From a checkpoint of a small mixture-of-experts model trained on Wikipedia: 41.8M parameters.
Below are experts of layer 7 (counted from 0) of a mixture-of-experts language model. Rows are named router (the router's row for the expert), up (a neuron's input weights, with its number) and show model dimensions 160-319. Each number is 128 + 24 x the weight over its row's rms, rounded and kept within 0 to 255. Numbers have three digits each.
Before each expert's rows: a language model's description of what the expert responds to. This comes from a sample of Wikipedia text that the model never trained on.

# expert 9
Description: Auxiliaries, prepositions and adverbs in narrative prose, such as had, has, with, over, all, once, twice, following.
router:107132123138099116165114146099097152118149107068136070115144161111147142189154164116138116146104133156132163135112166160121105114150156150111126144118125105127126159125131088157118118115146107110138113165138156178115155107096132122124133138118168089108117151155171123090104133116139118125106127149108090130132086155143158165152155154130131146174126137069131161143106106134088119142161131154161103072165119129128108139130135138124117154141129133141156125142090098140117152101148134
up0:097136133119130168136142147101104121112125136147159143158135115146162130139132124135172137139128130119121163085115138157142141136122144147125098137149117109131156171127131157128156144122115161129101119099132125103144159150113121177143097128139131096115067109116137147127100111119113171132106126136121099140099151126137139155136130130130145147153165115147097135118142094122156132126143085161159119122117130138119152085140081100121115103140157137160117117127142116093126177173101115
up1:138104131079156143160130138117080119153120105150133168163120164127134112137133161146153155093128081106112118088132132123144139113121106117111102149157135102135084111138132137152126119108147124121159111155149108108140146099130106136127114088130151133199161121110133136117105136111128166143111106176106172138121127139113087132123168166129091105174117111154125135130111116171103169136162167143101155135095154141128179115127162090172140154143137140115134109130102148103109115124113172

# expert 5
Description: Middle and final digits of years and multi-digit numbers, such as 20'0'7 or 5,21'8', plus subject pronouns like he, they, it.
router:095108065123106151175109108089135143155174111085136114139147176088193156148175145087133131129093143141131152128104161152122110125134129118132090155131146120091121167145114091160120143136133124049144156132140156175160139123131106123134113158124149101114138158129135124076120111170151128113122095159095130110154066148140105152110149162122129122157130085121143177160108087138091146156133156159117095123161144107143148149099144158119120144097045135125170115136130115126125138102126157
up0:067101131135141134108135136091116130127169137125137108089120137129138110124107171144090126143109174129143143147120137097113117124138068167113147173112164138144140161135134121099107142158115170138130125132132091134116102108125128108111110149135133149124135045151120097047117136103145083158135094112108117148152105136156086136121119087138135134131126154131158153154123144104179121106151121108129125076123122114119123156154146139122111115119177111088146110097154062108113129120120119
up1:148123135109129110139101124162116120197129071124135143184109093169126143101184135152135112153121126111155103133155120111119106122092131139116140133133121170117175150144070129103139077127140139102141142116123143116130153141148108093129133110082118085124121096152127066121111094129129156091102147103117092189152128120157114118103141101083130164114134138113162121153080156146129127164117147096170151124159160103127090130134121135113135116123131097170132124112099087111130148098130137

# expert 16
Description: Connectives joining words and phrases, such as and, of, or, as, by, but, including, and commas in lists.
router:114121113114110117154128095139118161162145108114139145148156155082155135170169164109127101157103144155128110128128120153126120109129119124121106136125168124086146156144139148140134089104097122076167130121131136132100131110118139125077127102123175151098146127135146136090113130125141149111132123160138145117115027137133152155100126157167095164151119133124079134143114118163145134077148137129152133158132115099165131127116136160131112162197066082128168073114114106129120135092173133
up0:108112137128156109131140118117173144135124149124136111080161117116108139172113142132107110128098143124091120145106137109110127142101085129158134175144122106127113124121094120127124166130124082114162132132140122158122120135122098105104123152163120163113131138149146155120130137160122104102098096147136140132108114089093091112150077162124087131104137088114117118146134134138139151154160195117125086120100084163167108119145142125155114165129094109136121158129116166117117089144130175
up1:150107093109116159144134153101182140110111115158161138102105127108169148081152165118148162181122154115112146118127111145113128138126176138081125128169123100084185107147129133149128104102139115086180140132077136133144125107162118147124111122133125132101139188180138127152131155141170145118077091106097141121109109113118110117110131112128088115153188106119114188110154083138126089124126136116139110119131127098152147149083148162153142118141130101109141112131137145125104102116143107

# expert 17
Description: Commas, which make up most cases, plus clause-linking words like was, which, and, but, where, when between phrases.
router:122127137130109152183148103128076142145152112108115125143152140081192100146184140121130149173138124158115152121171174126122128124115114143109114135126138102054142127136115147117114118105093127093160118115143152114106181116135117133105111070145140102121145147153135090102087125130183153089136065147130144096126062126147110141151141156154127107156130132139086174148095111149099136127125153138138123155155123104178118181099123147131121175149074086149177100127114107117132127096119119
up44:090190107126121162154126163124081098131106109122099130146137158121117131151148124138111124155121149139120094148126176152140129126119093089091146139099130130140116095144112139139116100146119140066162150168149157120133114122185118110151128113127114133154108173166136141112151119137115126136135116172121111113091102111094105103129138112110137139137133148102085116129157079139129146163117151132154121149176117114199130119134163092128114123106073114122118146151102116077161166133166132
up45:152144143125081145127127107194101156093137146135096126096196118123136177126135097138132133148126136182110153128145138089101126126110105140131147157131140158113136134090147131141101117117111161129123121052112144134135133111112140148138095143194145077151135147118204157120114131076146147120155098080140099125108089140111135139145140136092142110112158157110124144120113140118170112130118147122128138121150148095084127157125124094134132117142117123169192151121131139118085128132169117

# expert 8
Description: Verbs and verb-ending pieces like -ed, -ing and -s, often after was or to, such as known, made, released, procu-red.
router:115165099170109173142110165118131166141118120062144091102132179133159122149139134118136125141121106179135125124117146167118140139109119141088093121132185059143151194102095104127100120098151139094136136139147159142102135150122136131118164157164147141094119126126127121108124103139153125112112090112121128125138111155143109147161147114108112152156140139107093112138134101128120113110133117110153091083143139115118125135118119145131082132154116135126176083167115108154136131092152109
up0:136140113126120123129099144107141126120109133142114119095117127112127132172121096112139115169140144146106104134151161134107111131139154077112138121128121102110116151126101132129116104124106149124127113126081096164102130126100160105101100140130169144109098142075174120130140133114121126113104109152115120132126125130121164128157210108127150149174158137086105130153113134135133148131107171085123118101155108132111161114151133137083112149121130109139149094120122140117141155092139127
up1:106135138109169129115141113135134159140133109136115131122139090124136133142109103139170101081100121119089110140094118164187113133097139130127115095114154092106109140132131115115144135156097139111102158110152140125107129131131143090171124106157123126125165097122095135144149138080126125122141134147135168163137141158092130157136166138111115134090125119156120113148140134131096152175130117117153121116127137143099101104141120091140110104096157136126172108138103155156175121159110155

# expert 30
Description: First digits of years and numbers in tables and lists, and first letters after opening parentheses or quotes, such as 2004, (S.
router:109134066145089178153108120132102150132149108151147100109130126087146107155163176079147128182121116152151146125143159176115134177126100124100118140122156119096149132132125077162117123123123142088139179134112158164117151103118147111095145126122139145084125166096192090110131140160133159085095093150110139143155121132156112166135147135134113105152117102118073153160120108139113124103114170118147139095124139119178119133095143126168076192144117121145134115123093073132124115115147147
up0:057141126120091200126098116073113152094158097126127130161138133100131098109144140140126091119105151113135134161072143137138096124137090116131117178151145138095129152150132065144107146112138139150128151123134149153102165122107116170126141148161157141160123125116127150139143137105123118135098129139172146116181122125153166136105113181178119149148145117097147123160130143158095151114141149123113107123120141158146133143099089147111121135143130119100140127118125122138179137140111121
up1:136123128170083126125131157109101148122140169150113112085130146106124142160104119088146103150108088157136165087112125131123146129140106117100109112099128102123111101139129096126090102135110160127109128142120123123159136156134140146141137104117122093145112109111135144103121138176138086109159131121108157136146095142227177149118141192159158129103126120119131133155104135093110167116132134188165124131124121138158119100136151132086129093131140130095108102143103104133158135098121142

# expert 6
Description: Sentence-final periods, initials' periods like C.F. and U.S., closing == heading marks, table separator rows, and list-ending line breaks.
router:123105100132108169175116109114080156123204114114151141130155143135155119131133112096147101138108114127165097129099123140105110182170133137098117153117156111108134150166112092179119106111147133044163114150110118165122147134120106127120121122130158141110114124120177114117074123160134143085134114138131136129121089129120124145151119144113116125146114112153127137153116098155109097101159127155162118117123145111141103141099148130117103174151131105145180086153128101099132157098136177
up0:117134120135130107124140175124173148106151102087138142101141111104123138131129108088139076162112109141131127154109148133186149179127124100140117139117118110131127166132164138109073090145124116110131119169109115154139135112125120130132150130126118149142088145113143136128125090133153142136159129092145101180131083147090128123127106092102122105074145115132122114125128107164146139112131164156138166091127179152127106096167079169105098115134121113147102144136102142116179080094125093
up1:131147144167127167114088126120125131136146105102135128146114139097113156151117106138131110079085142142115117147116129135097126197144056184143076165126137123111112160106128125148141130131128115102141109154116116153108085073080122129137173104158139166085165121147159125150114129121112140118135117146136144122090147114125136141108144127137077155132144123129119163167115108143118111120128111123150131139127144105108138133139098149127122173146130119186153126182110098120134093166114129

# expert 13
Description: Words right after verbs that open their complement, such as to, the, that, would, may, could, plus table-cell pipes.
router:140148115124125152159123163145116120091155120110158124126138179080145144107149146130149094169110129136135130097104112139150098110158107139112102165123128106093139155142121107175111101125135178151172143130099112123107137093117146136076155135116139122114110105103136107110110121136147118104136136151140122126145056176152125135159165121141114105148144129114104138136114118168125132165117150129157125120120158143136127153111166142096103142134082124132170091151087091123131166098134139
up0:130129124117123154112171111161126134144153133134131139152117134143146114155103168131146142126105129122105125131139132146169108108139141169125135154136137117084109107142090120120086076134126125094101153111145129123173162130121122131119130123111138114124158093100126075139103127108117124128137119130121132130129085150111134160140176123139128098123101128111093157136129158148111130131114138132059148154112175104097117157108151113153122164168119101066164081092130135109104161130154133
up1:065146135111101121109082132131085104137127167131167130101128163136125095158111146130112135100113172137153176139096139134193097129115061108122135124069121100104160148187149103144103135098111134122158159148136124114141098102151177084126132131097126141114137152112114138105148148126160121126137118187141116131130107143122133151139132116141121142105099123136134114164136115133108149135120144128108127101202146121126185139111160160149114144134131126148105122142104093157122137174119167

# expert 23
Description: Inner pieces of foreign names and words like -ova, -zhou, -mann, and digits inside scores or codes such as 3-1, 67-57.
router:123142057131087149163121144157104161153165150122148124126152156083162138106150182101125095161104103133137118124147129184134135150168137127140089164098161132083134142137114114140095131124146137081139138122100138136090119133126108129055142114131130104120110125174151087116087090165124119092156068125100123147134102190097146150129121142142154145129125107138127114140114132125098114141117118173125126119122151130148132140114138141126115137135117136148126076136108140135127126078142138
up0:163120130147108125158137140126113123125121122119079138131157155113139108135164123104130079153184140150175126149062126129137154133138121161098130111162099107132140126087087150103120074135171162129142143168103158139103126152117134116122138125102164136125174095153106093095103142154162105113168175154091115131146119154126099131146116130125125131162157135121101143145136137108142113140117132154086108162133126163133114114090085130120142112132137114097111109199107131118116116073135146
up1:103163147095105126097166134162146125136108120132147103130149164134140108144096105111117157101116157113126113157153147118125122154128065093129158131106179108150098118114141078138121146114100127076167124125137169159128149115115148127121141075133140129118139101086096173085098144163114081117132133135117119138116122110131080124108135132114141152112126128150166150164109135099103136149115111148153086143159085166179163168146158157093135110150106128136154127123093097090127135132104129

# expert 26
Description: Words and cells in wiki stats tables: header words like Other, Season, Votes, Candidate, plus pipes, dashes, zeros and line breaks.
router:095164099151088176191093162115102157115154083129142108120097151109163083171111163107138133157112125167127130104142148148132127137145114101094069141082131106136137169131102078149100085119119165115135158091130132130123120122161132106107122083107163137123148154140135073114127095131144134119115139150119144105145067138157124163100130138113136113182150129097094174142131112151128105144134141122161114117138145127193113166107125143132085150155112143116154121167102107112103167118140163
up0:104127093113145156133101143076111155098141126119117093083129101077118130137135124119156055137123127175129148133134133144127141138154120107144116174107135126096125098123139134119144133119148105072169150143144140185103134137148188116138172157158121147131164130069136113133118115132141106115109115147109118142114138122075162148136132119109156092083116130091130128096146089108114105105156126140126096137137091105152138121101136100157103174119123115103139094142127165123146110131155109
up1:111111127118146155167123133116111147154106060141100144080132118108139123127141209094121099185116118167086123153135128161149137134132123143094137120163114107092159127127131138119150095170116154131123118121139120133131110109150135132100151153130090169104159109119093084122129156147139133099113139123140141103115157133134128141119131131166097152141183118100155153126155120152119157126102147080124117168176116105140103110135166152141115095137139130134138104094124107122105069146131136

# expert 28
Description: Middle stems of Latin-derived words such as pos in Proposed, press, tract, bil, tain, plus digits in scores and year ranges.
router:139145065123101171144125136096103151112127117109145119082146158124182130146136115102126099133124151137156126120165144147131095174172102104117108151137173088133153141126104067150136151135137117104147144129153184162090189126077132104106109122126116111079112142105164096091103131136120137093099122130120116142121092163143129151149168141146132134125114100109103136147120104113089109095117140157144135115148103104125142141130140127091095139164098130153163122124095147124079117136143138
up0:147179122151081178149122114113145129119124130110149103162136158114088149167131137108152129143159130092098110125091090093120125152153100106133073107120163084122130144071190104139121110098123103125127115092122162138119148175116108115081151126136120084107123114137178147116157129145143143117139139119153108088147104139109139139152132129128110155093140134114150158137114149134102129153097138163117126175159160114147160128102098125115111104144105090102182124119114141123109134124151135
up1:128127153121142200142109105126140162129149132141132165129160124153114118115147165152198132156113136136094097143101094117153100121158158104080121132114125078116133126144144111139084134104143112106142108144109093141115094128134118159106125129118090126124149149121157153117118166142156118104115164100124117092128116108131157108104092139100118100138121117137171122138146093137124127142190146141125114147154107112126113154121155139104186132162126135140154134127149145110115087115120095

# expert 12
Description: Middle and final syllables of foreign names and words, such as de, ro, ka, ville, ford, in place, species and institution names.
router:150135090115123164122147132122108157145186117121144117145136160105174100150135176090147146126118112179117121120140165159124098228114146131115106123107132138089153162130099096131114114101124120090138141128158146121082125125106124126108128115137127137109180147125146126109090104114136118112161082152127147119130137148100108188097133166153120146108170133110104141133129124161132093164115126155138108119121142140144125120111122113106121136137098147129201114128127123097111130145155135
up0:144093150102107153127142151124090115142112161160150104125129163124128149123153114158103143154162172136115169131100126164120173113124118140083147127100110154113106169157152126159157139147113135151115115098161163123126148099135179129140097164108152102139119133092140125105134120098115127086134121134118114129025116092133160135119163154150134101130117140131098133150136102165128090149134114121102134103118118103162183137100140158145168108140128123121096140095116141105106096094203149
up1:113105148129128109142119160099097135143180114099087117150095118127121195072127088146128081134140180147121134149115122116169119095182117175112152130132142116128085129099185133154131153095125101144164094166121144159118178141111122144156123130121134129100091141131145112145115160127098104134119167131119071130120127113121121125143127134158143091130150138127114146160082195128065108111136156151134102137125084135163141139151149111136116148134112101169095166164091154157132130128138111

# expert 27
Description: Line breaks and first tokens after headings or blank lines, such as ==, ===, See, According, These, and table divider rows.
router:079148079148082146171104126122102162148148089132135107109165145126144143160124149113190127193130122152126127114114183134155128173139098101115088127081146103110102118131143076132095112120126151088155176102109140177115137099122146120118154127148156135152134174117142132113124112120160124128112098160135109141127057147071164137097147138135130149161123132091092176180094121145132164141154158161173129113145122136147147129097140128142120108127119104132106097166111103110144185123144145
up0:096173103103146118101124112145118140148130190124100096089101150134152110105130142133172153132079144115082139141127117150144151123150107126136133128141108092098146140117104123168129104143145104097175148128144158162100124125138157176129129118153130115120116150087146111088103136129152133079132138138144088159114129163114148140119130161153095138176117073158109118114107155121160148127112127106158120155116127134155129141094168143135128137107090158181159113124164105127164164155136132
up1:147130146145164171115115100103135108148118137131168101114138130142140113142142126134139144144107105138147173098144125153102096131149121120122101175086132083120125133116136156163126118122121127126124147116143119134130175134142137134127119163101134098119131133168160099116129162073115127147168114127147120106109059113110149135092125123131130154166126097103132077146083106129153118110116128100144124115145128096102140103064164128103127137159138129105141115137109091128086122152153127